{
  "num_hidden_layers": 14,
  "hidden_size": 224,
  "experts_per_token": 6,
  "router_score": "softmax",
  "routed_scale": 2.45,
  "balance_loss": 0.0125,
  "vocab_size": 9898,
  "norm_eps": 1e-05,
  "learning_rate": 0.00757,
  "lr_head": 0.0162,
  "batch_tokens": 131072,
  "max_seq_len": 1024,
  "doc_mask": false,
  "dataset": "wikipedia_en"
}
Below are experts of layer 9 (counted from 0) of a mixture-of-experts language model. Rows are named router (the router's row for the expert) and show model dimensions 0-55. Each number is 128 + 32 x the weight over its row's rms, rounded and kept within 0 to 255.
After each expert's rows: a language model's description of what the expert responds to; "raises" lists some tokens whose logits its average output raises strongly, later layers aside. This comes from a sample of Wikipedia text that the model never trained on.

# expert 56
router [124 113 159 166 156 148 164 132  98  95  96  88 127 145  97 168 110 168  93 131  87 114  97  75 167 145 171 149 127 156  96  97 107  82 171  84  94 167  98  92 109 129  95 134  95  82 167  96  98 161 136 162 161 142  86  95]
Description: Sentence-start pronouns it, this, he, and verbs like gave, described, compared in reviews, plus LaTeX dollar and backslash tokens.
raises: "orph", "ers:", "ice,", "erous", "ember", "osing"

# expert 55
router [154  97 142 170 171 108 148 121  99 111  87 101 122 131 100 146 152 176  91 158  86  67 123  91 158 147 167 158 125 156  85  88 183  97 132 101  97 175 108 108 101 117  47 126  85  98 172 109  86 160 115 146 142 140 100 105]
Description: Modal and copular verbs like will, could, must, would, is, plus IPA symbols, math braces and punctuation after quoted titles.
raises: " Apps", "ç", " Guine", "ce,"

# expert 54
router [124  98 142 160 162 157 159 144  92  91  89 102 111 135 107 158 125 172  89 111  85 131  94  92 168 130 170 158 113 168  95  95 124 100 143 103  92 164  91  89  82 113 111 159  79 102 161  99 103 164 150 148 156 133  86  93]
Description: Past-tense endings after stems like Purch-ased, class-ified, Washington, and ville, commas, ft, v., and pipes in number tables.
raises: " (DST):", "â", "irl", "eign", " College,", "owever"

# expert 6
router [128  90 140 165 161 163 160 111  84  94  85  83 114 149  88 172 114 148  78 139  77 103 104  76 161 146 164 161  93 168  88  93 123  88 148  96  84 165  98  94 101 136  91 137  96 108 164  92 107 165 115 146 168 141  96  88]
Description: The verbs was/were, the word due, and section headings like ==History==, plus taxon name pieces and table cell separators.
raises: "ate", "ly.", "id", "ino", "lying", "wards"

# expert 21
router [140 106 155 168 167 152 152 113  82  93  92 108 106 151  90 163 144 156  88 116  97 101  86  95 152 102 173 161 122 173  98  95 114  91 155  88  91 175  85  97  90 111 126 135  85  94 169  80 102 159 133 153 154 146  85  92]
Description: Inner pieces of foreign or unusual personal and place names (Hasselhoff, Dibrugarh, Musgrave), plus "there/There", "non", and Website: fields.
raises: "eign", "==G", " themselves"

# expert 13
router [139 146 104 139 137 153 172 150 119 149 123 126  80 138 139 151  93 137 141 212 130  68  73 123 136  72 134 103 141 193 106  72 206  94 105  74 124 159 102  90 112  96 192 177 112  94 154 104 110 112 147 133 140 183 104 101]
Description: Prepositions and conjunctions joining two named entities, above all from X to Y, by, with, including, via, &, plus commas after surnames.
raises: " the", " support", " other", " their", " a"

# expert 12
router [135 107 151 162 156 142 141 123 102 104  82  79 114 140  89 162 121 162  95 111  85 105 104  85 158 134 170 158 119 155  89 106  90 104 173  99  98 163  94  89  93 131 109 137  92  93 172 101 100 171 130 158 169 149  90  85]
Description: Pieces of proper names for schools, places and teams, such as School, Valley, Girls, Gujarat, plus ==See also.
raises: "mouth", " Inc.", "s\"", " Arizona"

# expert 63
router [129 114 146 156 165 139 168 116  81 100  84  93 111 155  93 162 149 165  90 120  90 113 114  81 163 134 165 166 120 153  87 100 117  93 166  94  80 158  96  92  92 124  99 153  91  83 174 100  99 167 131 158 157 144  87  96]
Description: Table pipe separators and year-closing parentheses after book or album titles, like (1928), plus verbs like composed, consisting, illustrated.
raises: "|---|---|", "ral", "ney"

# expert 0
router [130 111 156 163 167 141 141  97  95 103  98  87 107 153  92 168 118 169  94 148  92 116 113  76 156 143 177 161 124 157  89  83 121  86 142 110  79 171  85  88  93 134 113 142  89  85 169 104  98 174 136 167 150 144  93 101]
Description: Units, percent signs and cell separators after numbers in election and sports tables, such as 48%, km, m), plus the.
raises: "cc", " Buddh", "que", " museum"

# expert 18
router [122 123 130 164 169 138 168 122  99  90  98 104 106 151  96 162 116 159  83 115  84  88  90  88 158 118 175 142 106 165  86  98 122  91 152  96 102 153  87  94  91 121 112 133  81  84 175 102  95 167 128 164 167 166  92 105]
Description: Name-final pieces like -us, -a, -ius, -ensis in Latin species names, classical and personal names, plus John, William, Height:.
raises: " operated", " miles", " hosted", "akes", " Theater", "uan"

# expert 7
router [130 104 144 165 162 134 158 135  97  97  83  96 107 150  91 155 136 153  96 124  88 109  86  88 162 132 166 163  93 163  87  98 119  92 149 105  89 167  85  92  93 111  99 144  92  84 158  96 105 171 130 157 160 139  95  87]
Description: French commune name pieces, US route labels, table pipes and line breaks in coordinate or taxonomy infoboxes, e.g. Fourges, Faverelles, US 62B.
raises: "ake", "ater", "ony", "bour", "ili", "onn"

# expert 9
router [118 114 146 165 156 151 155 119  91  95  99  89 102 150  95 149 129 174  82 134  90 115  94  82 170 108 170 152 106 162  81  96 113  92 149  99  86 168  88  82 106 136  96 140  79  94 169  85 100 166 144 153 169 143  92  92]
Description: Tokens inside tables and statistics, especially month columns (Nov), decimal figures with parentheses, and taxonomy fields like Kingdom: and Clade:.
raises: "ointed", " medalist(s)", "ity:", "adem", "ther", "writ"

# expert 4
router [127 105 144 162 160 134 156 113  96  89  80 100 109 139  97 152 174 151  88 125  84 129  78  83 158 122 180 155 104 162  88 100 131  92 154  97  93 163  93  82  96 118  84 162  86  93 173  96  95 159 148 159 164 149  89  94]
Description: Sentence-opening conjunctions like When and While, articles after to or as, table-cell words and country codes such as NED, JPN.
raises: "ń", "g.", "outh", "hen"

# expert 44
router [ 76 118 199 136 145 114 152 129 126  75 127  86  95 147 152 172 133 123  83 113 111 123 184 121 155 148 120 184  57 134  79 143 163 127 145 166 117 125  96 117  90 105 129  32 113 151 131 109 114 126 191 147 117 148  98  82]
Description: Short letter pieces right after a hyphen or word start in compounds and names, like all-b-lack, well-b-eing, Anglo-Saxon, Gh-anaian.
raises: ")", " –", " to", ":"

# expert 40
router [ 93 111 138 165 161 126 157 178  92  92  96 105 130 136  82 160 196 159  89 153  85 159 141  90 168 123 160 154 107 166  79 116 100  92 138 104  99 152  89  94  99 104 128 141 102 100 152  92 105 142 150 151 153 142 102  86]
Description: Opening parenthesis plus capital, such as (R, (M, (B, and verbs after a subject like released, operates, discovered.
raises: "ings", "ing:", "aded", "cted", "ed", "igned"

# expert 49
router [126 119 142 175 154 153 163 138  88  94  83  96 106 153 101 163 143 150  89 100  85 101  91  77 161 107 179 143 108 164  78 104 110  87 153 105  76 162  91  80  88 127 116 131  86  94 162  97 105 169 126 150 163 146  85 102]
Description: Word-initial pieces and time words after In or in, such as sub in subtropical, early, drop, plus closing LaTeX braces and (aged.
raises: "pha", "weight", "lers", " Binomial", "dale", "inct"

# expert 58
router [123 109 144 164 164 155 162 113  91  99  84  92 110 158  93 159 118 169  88 112  86  97 113  80 166 122 166 169 110 166  95 105 113  89 165  87  83 164  82  92  93 123 112 150  86  91 173  99 101 173 139 152 149 137  87 101]
Description: Plural -s endings, the verb stars in film text, and words like same, friend, -year, in sports and film contexts.
raises: "ities", " deg", "led", "house"

# expert 3
router [112 113 131 172 160 147 163 121  93  96  80  97 124 142  86 165 135 171  97 118  86 136  97  87 171 117 174 142 109 178  92  97 125  91 149 112  90 167  91  83  97 132 109 132  87  87 166  89  94 164 142 156 166 132  91  92]
Description: Tokens opening list items, results and infobox fields, like "SF" in tennis records, "On" starting dated bullets, and "Density:".
raises: "ilities", "ests", "est,", " Released:", "heastern", "ion:"

# expert 35
router [128 107 151 171 167 146 168 119  95  94  90 101 101 143  88 166 134 162  85 123  81 113 110  75 153 105 174 165 101 164  89  87 111  89 175  92  90 164  82  94  94 138  93 143  93  94 154  93 104 168 132 146 159 146 100  98]
Description: Relative pronouns which and who, football position codes MF, DF, FW, result letters B in lists, and verbs like held.
raises: "ically", "istry", " ends"

# expert 43
router [126 119 129 167 164 131 155 118  92  96  77  94 116 165  84 165 142 175  90 127  97 130 110  80 166 131 165 157 127 163  92  96 106  91 162  90  84 164  90  82  94 131 108 150  85  95 166 102  90 171 139 148 163 136  97  97]
Description: Office titles in politics lists such as Head and Deputy, Early section headers, coordinate marks ″W, and final pieces of names like Nguyễn.
raises: "anguage", "\")", "aints", "isted", "s\""

# expert 15
router [124 101 147 163 162 154 161 121  91  87  92 104 116 156  94 154 126 162  94 112  86 128 117  86 169 126 171 161  96 170  87 102 122  89 153  93  81 160  96  93  80 110 119 145  83  80 162  88  98 163 138 154 159 145  84  87]
Description: Varied verbs and function words after "and" or "a", such as continues, have, by, and fields in taxoboxes (Animalia) and track listings.
raises: "hew", "ress,", "name", "night", "er)", "uary"

# expert 24
router [139 113 150 159 158 145 161 116  98  94  83  98 108 155  91 164 140 169  82 117  91  84 104  77 160 133 167 166 109 168  85  93 108  88 160  99  90 166  88  85  90 104 112 155  88  90 175  95 106 171 153 167 150 140  95  87]
Description: Pipe separators and cells in score and results tables full of digits, plus occasional mid-word pieces like hom(e) and experienc(ing).
raises: "ly.", "asing", " Third", "arm", "ampion", "S."

# expert 20
router [114 105 147 171 166 149 155 110  84  92  83  87 114 144  95 154 127 166  83 126  81 131  97  92 167 141 167 168 102 165  83  92  98  89 165  92  85 165  94  88  87 120 103 136  96  90 166  96  91 172 135 140 161 149  99  85]
Description: Table pipes, line breaks and numbers in result tables and coordinates, plus verbs like opened and extended after was in transit history.
raises: "le.", "ension", " reign", "ting", " birth:"

# expert 61
router [111  98 146 170 168 159 166 118  90  94  95  93 105 137 102 156 122 170  94 123  89 120  93  94 164 137 178 163 111 158  90  98 109  87 156  86  89 176  94  88  93 102  85 140  88 100 161  86  96 168 142 153 159 135  87 102]
Description: Pieces in music release lists and racing or football tables, e.g. Toy-ota, follow-up, FW and MF positions, song titles in quotes.
raises: "cest", " disease", "vement", "s==="

# expert 2
router [119  89 151 161 163 152 164 139 103 102  90  89 128 151  82 166 149 153  91 123  92 116 100  79 169 145 159 158 106 161  90  99 138  85 148  98  87 175  93  94  88 112  86 149  96  97 167  92 101 164 132 149 166 153 100  94]
Description: Closing pieces of names, domains and codes like .com, Netflix, NYSE, plus numbers and capital abbreviations in lists, headings and math.
raises: " career*", "fully", "cul", "ton,", "ements", "tes"

# expert 26
router [120  90 151 179 151 143 162 117  92  90  84  96 122 161  87 161 122 155  95 109 100  95 116  95 160 111 175 162 106 167  91  97 116  81 162  94  92 168  90  99  89 127 111 151  85  96 164  96  92 176 133 149 161 136  86  86]
Description: Table separator rows, heading text after ==, coordinate degree signs, and word stems like Strateg-, Appell-, Polit-, plus saying and stating.
raises: " zone:", "ates:", "es:", "s:", "ity:", "es."

# expert 45
router [126 101 151 167 157 137 157 110  93  95 100  93 123 153  90 163 127 163  91 127  81 121 104  83 169 132 168 157 116 157  97  87 110  74 158  98  85 166  83  95  94 118 108 145  81  86 158  92  99 164 130 163 157 138  94  96]
Description: Opening braces in LaTeX fractions, slashes and table separators, minute/second marks in map coordinates, and capital letters starting names.
raises: "t", " (DST):", "ington,"

# expert 60
router [202 147 132 148 173  95 167 116  98 112 123 109 156 204  98 138 133 129 121 111  93 139 126 110 173 223 137 175  54 150 112 108 142 124  99 139  71 138 129 110 107 154  83 160 116 126 128 127 103 164 104 180 168 122 108 120]
Description: Inner and final word pieces of common English words following a short start, such as del-ay, chron-ic, adv-ised, sp-ends.
raises: "a", "y", "s", "ia", "ances", "stad"